{
  "activation": "geglu",
  "beta1": 0.95,
  "train_tokens": 339600000
}
Below are experts of layer 4 (counted from 0) of a mixture-of-experts language model. Rows are named router (the router's row for the expert), gate (a neuron's input weights, with its number), up (a neuron's input weights, with its number) and show model dimensions 80-159. Each number is 500 + 40 x the weight over its row's rms, rounded and kept within 0 to 999. Numbers have three digits each.
After each expert's rows: "gets" lists some tokens that make up at least twice as much of what it gets as of all text. This comes from a sample of Wikipedia text that the model never trained on. Tokens count by the router's weight.

# expert 20
router:514572467530483451518543475482514518573476558495510486532575603441502515508463533530496490438450539364498551532526524516465524487449494512487528452488486507531494395521469515518544529571493524473479492587489450470549494450565460520482470473
gate0:509525531417538448441511480466519497418487498567565386468562469484402459502511525502442517469525547405500523495476520499492527508489510470582437469475512489539525446486446492519494557499493507502509509503454525489508423507491478428478475551
up0:439513490429528580411526513459429468553508592519505429472494543428444466470460510527501535476491588481534493504469493483436526421505559511560454451459559443517481545481459455505486528460538487502546543566514465517497493500445435502517506522
gate1:529455537439447429454527506510512530570496471474539525479527508504516549601537501457499454546481518444482493550496478567472547548403490531512450520477483502580450446481513491510540640466527418485511451446455466544536470518475486508511537473
up1:526481540501442462472519528531524484458543481510556505481565542537475551624569486459544499529520559406517480509516457541506518523487445524441448555512551468577427476476520501512454564481522390509451477509487425553467533524497535520465509478
gate2:464530449473500549516522533424517505474515588526471482563464560466501515475525479555491489513501490582505507426408460538506535423554477450485478445463456479509525471462476546438478525459497450486538509540533559600503458482481510498543550523
up2:469534446464439554549552495466529533460495520467520450543493526440497506462548523475499447492487543523473527448541422517523576484473433535463471426436490486564554438454532552507525426467522531527544478540502505529554397573492491532524485541
gate3:527460470454511529448499559517467431499481548460461486553473550491508456434453519578477527495483463516485522559534484523516513483509488458561491506473471438447510570479380461452538493490560483493497531455515503505486457452481419544572524456
up3:455497482442595588475510548505518517503482545498501474482495531465532502478536464510480469564439480450482531477533442507505511494486474495544489504542479498457537523506425535516549473438559549403495574524477552466409496398469463435556544446
gate4:536522466596529523472574521560528463506439532504536467517555424498512467419469507487531509565512469479505550512537517478507443521571519480447529479500503460513485479501495493548495487489556571507388458557510439448530458522510508452495397526
up4:500496474577523512509546492501496564578492560487549512482540490518442479538532500518421542540496513439478570510579557516494513525527474496479451434553451482480513476461511501493542542548544539561492483566554483502513447502506575483480475549
gate5:479514418564492521483514484499451494533498484538504458489528605575483456519450491548501469524518567540539519522467478577538558529500510471511495518444438472411547516483492510496505506464516506487502524541576498523570585468461516496538512404
up5:539574516463460498507497490502555523447508503533562498471487446441552510460514471471486473528562432445513524452453551497462494453489480512520491471580526528540468517523543499525484446545510464510493439437421522424439437492500520446477536540
gate6:487511457575531464493511527468500539499455471451559449465452487466436454474477509532484511530536513506523481553460462509523527455467497454497549497454457507497515422482502401564522506463481507484421541532519515526460483512512550545422574508
up6:506543547599499409522541477477524532497488488435523482439532509459472464523487486520463531557525565569495511551507484577524506418483515477456575440499461472478504440472548418474492455499453511432457542458514519478544513470516504491444584466
gate7:511508515513478459480551523523488468502482461515577518505546442456445466515460500475531513433526413429498485495453474379454484490478512541520574494515595473457515434501452462484438498594444527485485485500472507468494488480494464497496450529
up7:478473481550539445491461539519461463454405482505478426423506488570468498558512526480567500533494531492557425462488459520512490501434463533480457524492440432554582518490521543496570460433476447471539537480541524549497514444505495457486498522
gate8:480483533498518455427440507489507546520528481532426556512554454458496536486508517542508488536554547583461545531497601563533530435548515494545530407485566555521535510507508480467423549546501493450506504490510517511543564445515456478494508550
up8:530514471545529529511564451526509493501505544483538486461425524549487462447578473454514523485494489542525563581534438442509465508529510510521481523571419514436478560492532553526557507471443629540480471489535527461481474564481548507510519479
gate9:518483455530514500459490493450502435479526432426498474433496489479495525413470516478542474421469459508498532469452539497496490541473537437473424511535473550496523516465522527474508423456463492495549550569520461524518544531476498469437483434
up9:530482441480504497455501535474521428469521446513476523496466480519526429381510545478530498486443509441511537520481560560553505580500482460454441529513508527496524522466452578534548417480467509480519517502542479570440540492496479458451483459
gate10:466452498498551493484530543409489466476471539551481541528482479487455530377452520546581511525507434433505523496480484500452514543527590529548538560474502471482552504481423504515583489452531482425523480506466530542492505441487476496439539496
up10:504460478493508553518553516392544473472451550491479534512475539435460524447414445542514537511487471443473505514513490475429502553468580500511488551463472482494508448555458562495548485513513528484543479551490461536456488492476468513476608509
gate11:438540455547496525471482487500518428519412485516506503528467534523525518524489448477411458505518516525535547487410536481530529498429504544563546496439437540525508467502589513543504456503481458538475441499569530586438504489570572556518524389
up11:478489448526458482464509506516515506537418471531435489525502546477498484591504454493397485470528520451487502422468552485492499591412525535543507455488517567569491454493598487486567493493538488554483458499487492510495508464560530537508501412
gate12:507568542532489486581506512463422561481506490558470419476507425540529497478535478490493529479482544546504535493521506466475503513479505463534528392526530500475536456480415471531564528433464548568490537499517565413492581525508439491461504514
up12:486422464482495507398529487504573453457498500429534515542489507420500503440455532526486465505564458487493457519469492476507502465547537491553462597439474516527461543524528489492432449552572455455490474476475458549467424479499533517512540497
gets: " |", "|", ";", " =", ")", " /"

# expert 31
router:516509463586453460475507491528500529478512509586530504470507487452467542510468519531512476481500526458526601495506571585497507496433528513516510482544490483541506507466431523527518479480491472446556484515466519418521522537449551484481532442
gate0:510488522478501495521582529475441538552437449473497493483434503542500514490451508502537517484480521498477560513445484532556522535532498497504553488448477547413557537484441581499497514506505522480430484563578373505472497556509502505449502508
up0:500530436488496476552488493490512465534488505519430471517521532551525531529507515500452492587503485573439523452492489538571464509461482465504584492522473448484448592527515455488460562499486469570527500491431537421488534569440492491528543468
gate1:420565523530505497557404505541532549449536480484458449471499505524463474512420593503494515426520528535463440512487485539462524442439523547536461421499495474429536498489461487515494508456530475517549530497536466488441516580424464544508499447
up1:460480549478562505481438522502493507527516488509529432510402498435483529534516509535469442470485513501504574478496494552541502502450486500524421542483533479532517542552458426466482469452589403514491525552436449531485508425489535503524479449
gate2:476543531596483574512485515494472551528416443587477496529449503428438473483523582439591543513465504558475547502485476576575498506474500468508513443561455513511537499511505577456461504509558494509501477517579523513516552544536471575464485552
up2:466568503525511477437467524558504485485517577533446524535512472477530474531566481535452506474428440492538433486491464488515435509558543529485510559451477477505505515457526456506523558545537467412508508436527489516520564480580435505526466527
gate3:462527463503476517452520525457452494472527473471499582507450544491503491479540607547496536474493587502502484454425502493529500485534513497447509561474481449577529532550496506456585540468581486507519441533513422493542525531509543467415480547
up3:499538528465525406447486483488523466547516526501511421555572508499477552443473456478509435495515518515498517493499485563506510479465509475531527439468545492423507488547431443530480466468489467532507535479554530492537500468473461538527495483
gate4:517517505527389462452448467529572458497606478485540515495573542573479513526529459505525537487495504479554476548484485491463460540501455518501512491534525510493486526523511466479543449541448464539493490460449522560549422518433533526543533482
up4:538501510506445535482528521536539544525520486537502453518497488544513533452473508458527526566486412504513590554528500505427495447492509482559579534491462515527488464509505545500520515554485521556522499505424530510496526559454512511502514552
gate5:496488482547471517509553483532465518426505557495518536522496458471484471487467456505512535551462487498510524518519435554480513524469487589529486470532515518487539509412517466474543464521527452527554437460576578546444482522567524491533504440
up5:512484532532416479504474476504519453569516462463415543463544491554491549448460572468516496524545519554490458575443480483478488512577513460484479541469476543442454471527491594468475532523520486593470490472540502550530490558494446520489528513
gate6:479478423502467538543449569495474485556490495475439514491526494466488512618472475484500466484517477451538514485460492470481477433518507474419447526448531484531511502529546514544467538463542408536468542506514480485528515500546510479565472485
up6:519498527554417480481429495507533514494462497456487497512521495479508473533481487529422472475466535410519513544449523446422583439503540487485508597471548478538508523547491503479487558546547368452539487570568466517449502500490488515519473514
gate7:492477457445537493451530621496519510529444491496511548558540475554502527503507466494519477482551520504504505496450523470542530506456479493518536520515536488485535512555481515447519454489564550503444538492451503488589438519537558449518423534
up7:403460485551427478484534428572510498475531495470510454467480454423440511473495553521497506459535520485478484441540500466507470502538507492498543425476423532548510464403547548522455471481482405516529518498526468502496487467475437550536547451
gate8:481385499499531439467521480433553532488478487506519591490487511497478508489492491507490477491551489524541500463535490522507470475569548479526496444478479555521474409459398477478507467549526538578508531493478524564464478522446536512558527465
up8:522573545493539492521476445445409451529531525537478496505503536509555563483605527510443477514530508478483470515547509480529520542446453548480511515467514440553471503541532503478459521493464495410531509483502497530539527397515526502499465544
gate9:484501506501488503543514473529513402447484538497443493485540453445421480497484472501511558536471485515470512532489537528508521589409488552564444443469478488494529515540580559482588525517443486543471490424545453457474532497506505425483496436
up9:404481491585473519534550478543525403441485490473472484506465474439447485488521472466541551531519468524427518540518475502448480602505508470528454440484520477555531513513524549501534434502496478494516478534600454510492531488580478494419489539
gate10:489486560537527520478421516522481518511537535519565466558495524530512399518613552477507462486501595569513499458545520560545476485533483536477516466485441505483503583549466414559476477421453498470574444488475500515538564470492493572490510494
up10:617549490462482471471552455549570526515563524498477520462504456525439533491502463526521466539508501494563480547468513509476459524505498517401509498504455506473471529538516545512508477540549486509492498503431475433429519524489463445489504530
gate11:575479506482546481503498541552499529509515476414443471441537441465492489487513428565467511519497521584472443538573516483436505480508490485472542465544427552487478499479505460538485493454486557455490544450434523455472506441477472467444494493
up11:469438570511567509555409521541499502471504499533549500542477521446596517525504539450469466456483538476553534487499588525565448499427466530481425502522515494489489481387505501417477470527525429544475483515532499591533482517469536497555476499
gate12:484551571583474554503471499570486475468487539436537510515422507439539455477567517451545517558470481461483542459505531608423420483572495490526481507570422454488477527459450424479458482526527444474514476539531498463505534442535494600509498581
up12:465566514481484601541464486457510560448477596495486516512465483464470482413528573470534491489473504519506603495489528515508461465562569406525487490472455429518491519447430477521431478474478522431498512514441471482525475467525471551518485539
gets: " m", " s", " c", " n", " w", "m"

# expert 47
router:483525513497517432574484441516488477476484532583580449567483505443505517519477480524533483526475431477483506471533488514518488551444497492440498468479501422470506477492521508567469563498477450435556410509530494472568523442463559500458428453
gate0:509466467531497481480505564462526527502473497598496428495506403552564485559458454494496498481473441497544455465559541545476510486452500542504466487563474435503539508522557498494552474506543417549556533569560509564478533562472539465539534449
up0:508465544504502454480528435514508441537536510483502540532534511459436501560476583551538498519594536503463501489468505479509551456466548513519568486525482568480559484537482468477473449469532502454455574551454540423488549575504414559447537506
gate1:410454486533560503492495488497510525469543486486562514420473466503503475571512510527469443520569525568586505523486468511566497524492515524517470489507473532490497536447576527488479463495505538484516519509563487469510500475505527490552527530
up1:502543456460462487508484536494525470475416505496465514516485475570494417484534426457553552550472532409490524513527455508504444447508507486489520571477493535426521525437514549522536473439476439533404515470524475509462496497568480424504498457
gate2:419491499469537498540464495489463519472481471460495513454572493531485503467543426504493572496453525465492451506518544484522476553543443421513519562505433455533415457507543533407473546468496539534499529428495488524550503452494462489461517511
up2:535477519512523428519496515506441518479482454545515562488541480534548448494585434478506551612520486492506502492500502492529553539556493484473504528469444504499422421489519540431549505506556513500451511457553465519522464458505458466374518459
gate3:514610493427446384589504459485534494454496523537519461533489520506489535524469396578502475489467468492514533516491539480516507471509503511504461475510454519504532528456493479547563499495435523508555526494524496397459513448460547450419525518
up3:556518580520505507560563510512507474498519531522574520480474439437516396484456491482505490496486542560531472559469516470532542523537478483544536511506478510504498419447539509558447567514478528465558483504478513507459502538467527559547414551
gate4:522567495505498606523564505515583525469486577422510565436445486481475442479484487487490464533483526501450465496482560499509493438458488469476446506554520537478521567507486506468507538478498501545527441504490472443475553476487513485527471488
up4:458528537521468527530506486466508500460525507458539464449501435412478578509487466556538479471495433482455455502567540432534501465568417461506466510535490532428506542469441489516517449440531478548485496415463484465490513478578446519489506432
gate5:486526518484477520475489485511475501488542505443502604563472521471529496439542418505485378444488512515489582536508524424529510510498504460541484520487530488559495546493494469559473495519453550513502540516559499445438485571511549560516533485
up5:536499463448510538517432501505490581476506470494461526477520467543584550380481448483457541493430497475497527492544602563504505465460521431502533462522524509447537547546507435484539514459579544508509525454460491556504455473559483482442457475
gate6:460535533517533490518524533522510483449538520453480480496551479426473483546511483495442550507590481432406496539478534556435523521539530470492530547572471521478505523460524475547469457495429492470540468491450424481544504445511466495515526507
up6:541510465434500478446482506475454568556433519454489551458464457499484521415490524478526465457428539527587515536508446458574458528544466458461449470470565552589534482518482528504526552508565549491467455515526523488464448552500492514443446546
gate7:561451591562535466526465517499560461480463508473524471480485537511484531466449531498485462546552526456479526517508565464535539513498524527518562562477474521468475483407516512525503492418556412490469477558506472518560462500513483548578513461
up7:502591476407529519548519487469491495518500508557426553439482522507498478549551503525529565465505447569486466484503478483468490423515460473508516458571460535581535537600439480542559530511467598487521478475508530494461567509524506495509538566
gate8:499469549400550520528456517513501581490528484477426462507560570530563509516483476486441545495494482406533553417544561461504504484471460516449419508497527499437535558490523529518480475502509501460513462493463464501488477456505537465555544432
up8:478563520503526528512549468541417513537465450484533523467511485486530469520517393572570456489516491491492476560515443468498497547479442544518477504503525485476513448512484476470508548561546567510530454465574499494502558507463531491500462536
gate9:430549479499418423533522471492493557481454473552494543522501518491459531445548578394531501530481533553448544467493481523542518480496457484504552512439545520477469452460444611458434518522537469500495518474561552568526453457464473472500494559
up9:405530508540422420530550477521496526480419469511481492516460542508469548514483573456492517558481520562469550484469463563511521474475450450490516523475477454492518431474468594490458502492549440504504560518544542655501497511481468494515478510
gate10:436430533439592483442501507465489476484502510575490420518528488474443474442474532568515483495497492433404495497496494508458542426476539537499451592454452514468502531593538504495517519501574481433534497540501475453496489561464513541536519520
up10:408441438467503537492556484419493484483541512529446456610529512469529502459455446558517515503507522535467552441460469502506508490508511515469548542482528500457519482534464500459501449472501424565523461496443511466486450515591554549485497546
gate11:533502464593502508499529460507486502480464514475421524490426434501467494491479491491492430423497562543448482535503463486515508526498467495497542504422480539544491453520482528508496416489546491598508495458541538423499433505503502515465452553
up11:519486517511497419554446438490456585520466513538498505528534491583539462468551581489544514534533441455501470477557483493523480430456452499488532442463474551461530516532489464512499503568537522514499460466420536466457523495453503520518536496
gate12:541533484565411418471397493508406500478515455517608410509483492468517542480466553547539467509510492490489455515537575441416560563562469488474572444483496475468475487454529484546463525493467501451452492490455550489533491472490443516526493519
up12:499481487462515508545539470497610452493513512487447531528548475526450514490511499463392521482549495481508440513464518542492438515495497484550471509538539520541480506487466525480523456475441475524516509500459492444501518493450492595497472524
gets: " ex", " d", " per", " ar", " not", "ur"

# expert 18
router:482534462488536435545540419521550535489516527569540503480569568464492511543514546501497457459454465476529566479476569550520469522468518549499450474533536446517561502507451510519562491507472480472527472530404467499500520487537508545395558481
gate0:538457505442510429578493536454485501518549491542567471448453494488480516475436508500480531528541535548506492505532563490501526509494499491494485539484507593499518437468570429427494526505501451488548492507511497434442472485474490507538459547
up0:561508514468469521574520515432488474508525509476518479565485486522485460561485472535529555537520524579488497532490564489542518437521487543511477543433443531546460480486488546372517520568503484528542482496481457491540496502487495505465496504
gate1:528496505459553507501503498439488511510445495539445507532470454509539568501581582471487426471521511502568494438532559457526504560481434521565463460491453492504459418462512474482533488522448556468502512464432433544604435478562454496489563503
up1:567475475501442535514500512459535520570504536490511460414523476498465550517469477518495494445509559499416448494497513545532558500510453486437483558492540478511530509444486531538492494566538474532522611544485512534557547538447605535574425483
gate2:441490503535548510509548472541506520467512513465523537434447479483475475512421495513525510452424607508517411518434524449489454474493499455506406543517463532518545516518436530463582449510501608488515475499481432465511493500564445510483484479
up2:429515463545534564528490553559486516501490479436544584471522426486432459472472522509426474504481576503539434549525509463504425510496497487455449498522501502484520495540497521457513448560491578505482496543502408441449490444563462517492498554
gate3:516524519529487490517447469429550510518452454557494503505502555447514446489546471480534466538500485490522480510463580547531500552539512541531548465446540537525505451456523495380520465470510585471505496485476603489436474450443499507537503480
up3:517440526453480502529491459583419500520552534546515480506460464514477544520528520519506531515425559529544506532516450550490486455539478545479433475547446464495502496487517497541512560501532497455541482545527486489450569569497453465486488434
gate4:480528501485487459564480525548404505498525498481559425463496477522447475534494466523480579581538520478436502580500492527489466444478488503548541550531439429447497509519565497503526494414504423564528433497488508570512468434524492529481532527
up4:512498535420530475553481485523459499468511495485539491541471503513478552556470494525462514479574475487478536515482522474468581519428498547527558471490553429476475458507565427482517511460443468490529500524523473612477390450481545514488451493
gate5:502506541427500549520483487545467478588597490472496484434478486562539499417472566448481551476399531480504511532472527480496495430469445518512462576476453482547488514544453524528461482485436534510489576452441482481497546538513481463520457427
up5:477528508521510532517475522497465516540499439442510457464550416513446528484553503462489509531466520484499542550539551497451464506532536470511449577448541453513435508508478542528456465429483502509531500469545436513574545456543469517503508514
gate6:462466506553468508506498521595529541487520439568551535502528494539477535468450513503534489458441501551558465493518470532502460465441536505443466496439460513534534493511521539403433429544559520431546479533550536504453474563521476592506525539
up6:440495563536488472480580530499489590490446440523513448530496448505542488510483487483537468468500526552542548525448553573499485482514537571528494493505492549557548431507524550506528453479553476438609505495491504611497473541534493547512530522
gate7:466460547489444453478448538532565521420503450486505509463515525465462483491550453548473528531518582496512450506537474418469511483504389502480513525577532475468429529422542492494515452535525497518526509497540436450483551490517549487499541419
up7:523502623501453451492517476477499538544518514450431507447537542474546473513555497479502545541469536515434532532495554579420453500549568525549476513563532503532556532475551515488452433503445460480513474499478502515517450446510545535463469538
gate8:523447472520461457496465397534580504452523565423554473424526525455510574484475478522446452494538515495460541482506505514474482486466548561500501435471531504551516517512459448529504486518533450478469454446492572548441482432518532444506485532
up8:513475460571481514500421486568457460488565535458497469467535543487482487445470530584465446453481564538524460519512488531454498508481486491476494473542533477485501526480491493453476535595516477480503496492513497549501527443508509529582509562
gate9:493519502506503509494588488494497519527507547531463534533493479478384550534515556465546484459455466524500535447566522492562495540453528513548522472466562427576550454587466492536491460503447498502465414436531496537488485501545555484518451551
up9:488475461488567477532461439508537470426490526492540510573484493510524488535534441527471463433557425449454421499475470518448499533503505498489498495499520563465459510421458567437499478501474535468582629550510494535530449451483552464477473490
gate10:545506513575526483507462512527498474480506585535520494585415453377481455469444485444467481519446422491467490526448511595460502486505589470529493482526520501477545455428432516456513505479493482522542545496514566477506490445520435533519400554
up10:536508562522526558506455524497489496495524520489512500506462505428505500487467431528518454541506463490508555482525538581497524519557573492486492570474503544394567508442429528477401486459490425483518536526518499485518475462510467473464501461
gate11:467514539485498479477447592543499520519463497509604455482503542538478496497460428546553504494441578527524556484471550591494543447444544456508448545482448467545570467505507475508564440453505542484498512496433409503549526432582445488535517461
up11:448461525520486578541443455510475471509529519472474574533511579441560441553528527484451469480502476520473472486517417505485484433505517490502439508505487528456476557457515457523514567554471514543566499489456486512533474562488576503474531467
gate12:477483546518489438542505399443502490452516554571479523545554505545483568551497503464534505475520421543512532532470528472500520498557586600463508438516505498489484491462536527482491445470497556494491517510488468517487417434444524487498519406
up12:563521469564488579448568514576464487489530539491432492460478460504516463526500461590528472499429477470483472506577464468489449499462488473426476481474455459516502459496505524417480511537499472479494474398492513469476535526511474524471472495
gets: " w", " B", "b", " b", " M", " W"

# expert 13
router:504479505614525445484507538514550537500501456499588497481556487491494522473489519560491538472488503491534571495524555579483435438494495474506466516502472441524505436512545471507482572513546462474493494510446550445565438466523479470510519418
gate0:490462555523510483502372425485517456440605476488463486469484535488542530477536559464466528504542511432500532529499521487532474481547439521454433475371496518506506491439519423508498512515468487553579466507438477517538492567526424534469512470
up0:500575399511488499526589550520511533560416479538533506479533475536457490464448453529551452459445486541512478468551466499481508548466552499529563529547441462520487537540476524534510479511495489415406513496581507438499512459477617499484510536
gate1:532587427483521443517527489496434457470472516572561482432461480571525505489506477454555472525495519543479482541518574506494535520530476491489501457439509491504449430515532520547414499542517544410504528512569502472465454492422456503463478450
up1:482435549493535489512428486509556464524446568448579518520502527516463458553511479495496593499512464461429491494523425500473560464494515496515473506523463557532457497530399449521496588487598477527490538533499497558449463450496519514452509511
gate2:594545435541534450450568485483521478466498487491504505490519460514531457479505441471526480591391523489473455575403521493420489533548533487516489550435492483529502494531575477475510513511502469414406471462514514511539490507492482439344489437
up2:482533486578499492467539478481531526449500518483457570523523494523538431478525471513481541611401561473469499504388541530445489572557511505504481557487459465490489526477575497473520535514526506485428460511493488556574488507530448461422503484
gate3:554519492474457476476544472510501532544413441557521497467491523621451463479459539516512582565459512422544484438514534501554489512483525556509574550515475542520494483548451474545541560541599422522514501442516496569513509449455445475466483555
up3:567482449506508412457537486529524488473485490512530494440447519504482443483489515554482477553511568464571477485513514505535483530504460524482550563499459495571542443531491465535532535477613443479478532557494506485478545471504502412401501540
gate4:397507615515495443469544482523484550558452507514500473507514503522472548398522499555443492507526532507483505449487426489529501474474506478546479539561394519446466545548484543518551434522485510516539506524541527485467482472512523505540446470
up4:580558476520579523504506481467450552456485463528510505503453507459440508579477486500506518494491475557505504514548516453528489406492553511413571578483561528542536511495466438518508504465479539476452474529451529440459484483477545447523518490
gate5:490443490477556462518554544431509510585577511463588472485546540516487489570493481499488489525486448559545552524527506453487481469449447536463503476493493487446588526523487443458452567568459536483486421385548516516524452494473531551443476502
up5:351442511539389437464488536479516482540491491400454559492460436460509467473488525479503528536490462507521527433551495428506418454523506533498526593554559493519525462540523491471546483520431554509466483494504534493530530480543498504513513556
gate6:510500524468526526495560523518454544528607470484545497463538446472512522490421503535416511495492487574467479498442483476575578490420518539437521508539503396426508430469522471490496532554487494538505528516489516428474463504507512480591495515
up6:497512500450475535478481536521458462529512478477462528490501504498517420520540459471509461436503520491532494574582553538504529503438534540511523533438499501542482453460542546421546523478486444472463413526494424521487525554460496495527468510
gate7:527453533488534479464504477550572544445513543457520496533526450508543471488501469524409442489387533445568463489453505497519501597501470445556479544466416492507501566517524513414444548466528498509607487535428469468512513477516536494525518533
up7:513467458451510545556570481490530513515474506495445511512449495432424497533551512453529609543540467553445512495490487512474488506425509509496478422592548557420525545511464526528516529544497567547410468428528531540561493507527505556525488475
gate8:526464531444511528537478520435522493522510500574542432454506544490533519530481477519443491476488582490522473531437526521583568525523497487467502421458466567529483482503549443508482555468481461446447442505519534462501490370479470499516509443
up8:530511500516537531573543571460565485504496482555520558487568558505498535527507565510524564502512550543541515519396557528568521477483501497467481422493528471514495506489537462482535552548467487491464448504559516543486472488476438456423465455
gate9:577492523501603467525464446547512489501587499498548520475485477491490516483519450495492515516514453548437509544459614503479536489565480447494501476463438498491440482523455445544495526507550518466519492572475470551478485442500509503487476523
up9:482514543539416389487508473496481458436453497467477434521454545507491504554442488536536593461543450475547538552496462534493543542510572484507500587548543549556530504524490505522548510440479520469507435488502523446510533439533504449503469468
gate10:483458525510540459576523510471532568571509394476607445438490529544429505533468529458463551534538507551448505503507412504515507502479531507390495420530498449507441516437526506510542530446478507521439516466475520479506542530490476528532524496
up10:547494483492547500477479499526496449478397449530434543530509530536488554489547508575474548460487457535453544547465455451470501527516555507488520456513588474552508438517488502493580502476538478509515514519496465513548493521482456518525548573
gate11:473499513467562418438448519516423534509466445476520515481451412497497510455511492556479521463522449492475484532490497500551512465536451540482473485473520465511465554583558402595485482529505459409513551520511536401496491525531448499508520478
up11:503506427446548504483478519498520484544466491459542460540545444479444406526562473485463503520579453510506444532436488513476526479519562542496490439591540365550507528510534482514522523496475512439424459511550548439487585488503457539505531492
gate12:518498495453513556524549552535459491457517418521512473509496540491523483523483532535525524546506434554514546587483517535470462457474550482507463449445546514486521561507601525510530503498472504493507504436488512547520527503436422498527458462
up12:529528441511465476451475440467563538598518573473522446507455475584478476498453459432475448477487548460511404459549484495599504537480462523500616570486451492509483491501450470542480472517530447515527501481525537419457482493456528517446506517
gets: "\"", "9", "1", "3", "6", "5"

# expert 66
router:505495495517461455517513468503514533540560547522524499462519492483488505454476547576505533493531484480539588430503536542445479550482499533512516508567473501506529512509472538548431506537477523496559436504432570477495502508494577525435492485
gate0:473558512544536505503479488441459511523457448577545466531518413517434505535457528458552564501454384512497527485492494506523526421476503561500549516513502452453518496485508563479554499475479510485456467532515537595458512486494428501486526529
up0:518491513466556484496465506536502514528503477443649525505550474534533545479460463510441488508509536519440539482563588520472468509492431560456451503527536454490492464538501524478559485502536494526505560538450491462397512509499583552472476451
gate1:521446528498473482529498546526523529432479472525450527497453459500499499504541506536546507530453580507462491510462526441524573532471514428562498477517473500536503541515505621498508484499516491533515493462490458545581506507476500444508442448
up1:506426580534492546470465444502531511490528444432491503486459489499487560547532521449458611501410540539485533471488535432528527471604499464572400485535449500503518441513501511504508532473523548466540517486381472506524525505484529401468486500
gate2:433501475390454467436493534510464555495510540548493553500517506463513514491422569481555481504438624457490522481466472486502488477472531462453488530509532475569546563552447511489517453466527487495537503516450494475493448463497520552535547468
up2:505448561471526510460477545519505504573459552499552486555448519481497482493516524508536506493451533570440490424475512496508490449578570509530468542526493520509498534564458535481453542470540436496535431508508497535447528508566522535513389459
gate3:464526515454503566508427422558514472567531476458517490472471495445502536524520549420568480550520517558509521466472549458536522425470494448497503475524501439499489504594455523561525450375473474510509513509509542490462477434541448591469501553
up3:526495452568495470494536553456510524480464520509481527501497588546533424459493509525484472478479448484522499497502464538526491531541469573538463534492504585506511516495554514478438523616497545470478525485554407521509547592490444541455464476
gate4:489413584531518483498476515511520543485480425421520530605479518460521525472490510541506499532534544507511485479497500532481545480493589542487441490552536518482460481484517538484528482495544418550532525474481477507497509445499514465522450499
up4:502509504456481444576514507542502466484481523501436542417409403501474461518553434495523579431506472449466485573507514510525456557515480484527489482519545555522528498566501526475455493490445495523521437458539553506522428455561491480524491482
gate5:548555502494533489478493515513504448487460546485527489562533482525499530434569477532487517490515464524421529495518556438476429525469574504534536497446441566485528519526554476468506519571462497545454494475474484450480423480484590497482451489
up5:465520507485502532537525504461495498508523499512557543491455484559471496508423457544521511448513568475486539551455484453499554499523468496452439587509504486475505562505488489552578584503527522458522490448447441505557536581464466525520510461
gate6:459483530478547463510502551554501478539489461438503485503524431501509498430521579514528503534503499548455465504512453455524494535493392501528519484504507536498460509506521558498476526519479530483466428449488497557429478453542465569550499505
up6:546501533459499563503492444463536432488479465558560462487503523630516540476586556495476509425542501475529584491520520438583467515558486495472533537456515541527470565529484456560520502513395568459481508555486486476507471480477513505485561524
gate7:459522498539517569477462530555484444521502490445474550488443574508550514487498548522517452609499516504517453497498512546505436513518416483487457531545527475504535505490484537436440533526544425420441452429537558515565482568550480526538446560
up7:494515520531457475521501533480565555432437520543537485497540453491490484585479462395534540418521537507507515473466564472462545521494503557519499447539478467494442501477493555454559565528550496474491557491560487514544496526459463488519483513
gate8:550563501455517547532425520460551571498483417509559502531502502522482471458446459533465564523509457492426553518457452521432497488533568551515524479489509502431543488471448486591519515498502486533426489462538552479557594494492552456474490512
up8:477400428479479518568475583511483480497486479487522480561496527494454473514480471553524461514510503442416487500512455555501499562506538478516542478455499566486562528536490550460469546488603443488491538451556525528556550569537496437479521478
gate9:497536506495494491580549513470556489466496547461504452497546478554452466491456493512539519451557502402453520509493431594523514429516491433506545516421507470446522499435456440517500516497582424541505523515525461484492554514539508499508488476
up9:492429535481485442459519574551475459487461528559561488463487494467551490501538486528460526512471515519481435486505490486463511547464512560505545459572466543483512561517510478453571491487512511452413470521514496522547404462480525446486477510
gate10:487401477472482519519548495463502476467436471491526589543542492552531483479414536512464505419479504546488459540555521494572439518479510499478496526538460521545438471575444566488520526507566528483481570469531504479438510537517520525581558479
up10:459483519523526470523474530465561551463432434513563456523512543544425502510425512501489516426536528512466487461514513518537517509446477505465507494521458523471478542505508507411458505449544528521543480581509478482550491530442463548607481453
gate11:515506513463403476474469537484511543482540515491444589524558471466485499510495538495595531519537492490448501539509494488496508524472542480484553500494447470533563495468533464451551530386486522532561467443503540548515489513460553573492533488
up11:495515477481583630538589514493466493522503467518569473529446478467485464542484485437493478463538512548546553504493506513496468463613467514479492463514532495496452483581480524544485566550438573463490489477558482400506501493458487538546459560
gate12:511486490419643486503521439400519528516470483497485458449518528524472565449460533512449516514488491463525511472505557472479495536456571498536489439443460537468491481479556476476453569464444553539521500462444533545512517457495552490476488452
up12:509512520368598501546471469448555550517499453503452480342571517498486515487485494482493500511459492469485561424549523546509522507461574474478480483481488518396548534469502431481484548502462531517501516482435518538511477489509543498494526488
gets: " c", " s", " g", " n", " C", " t"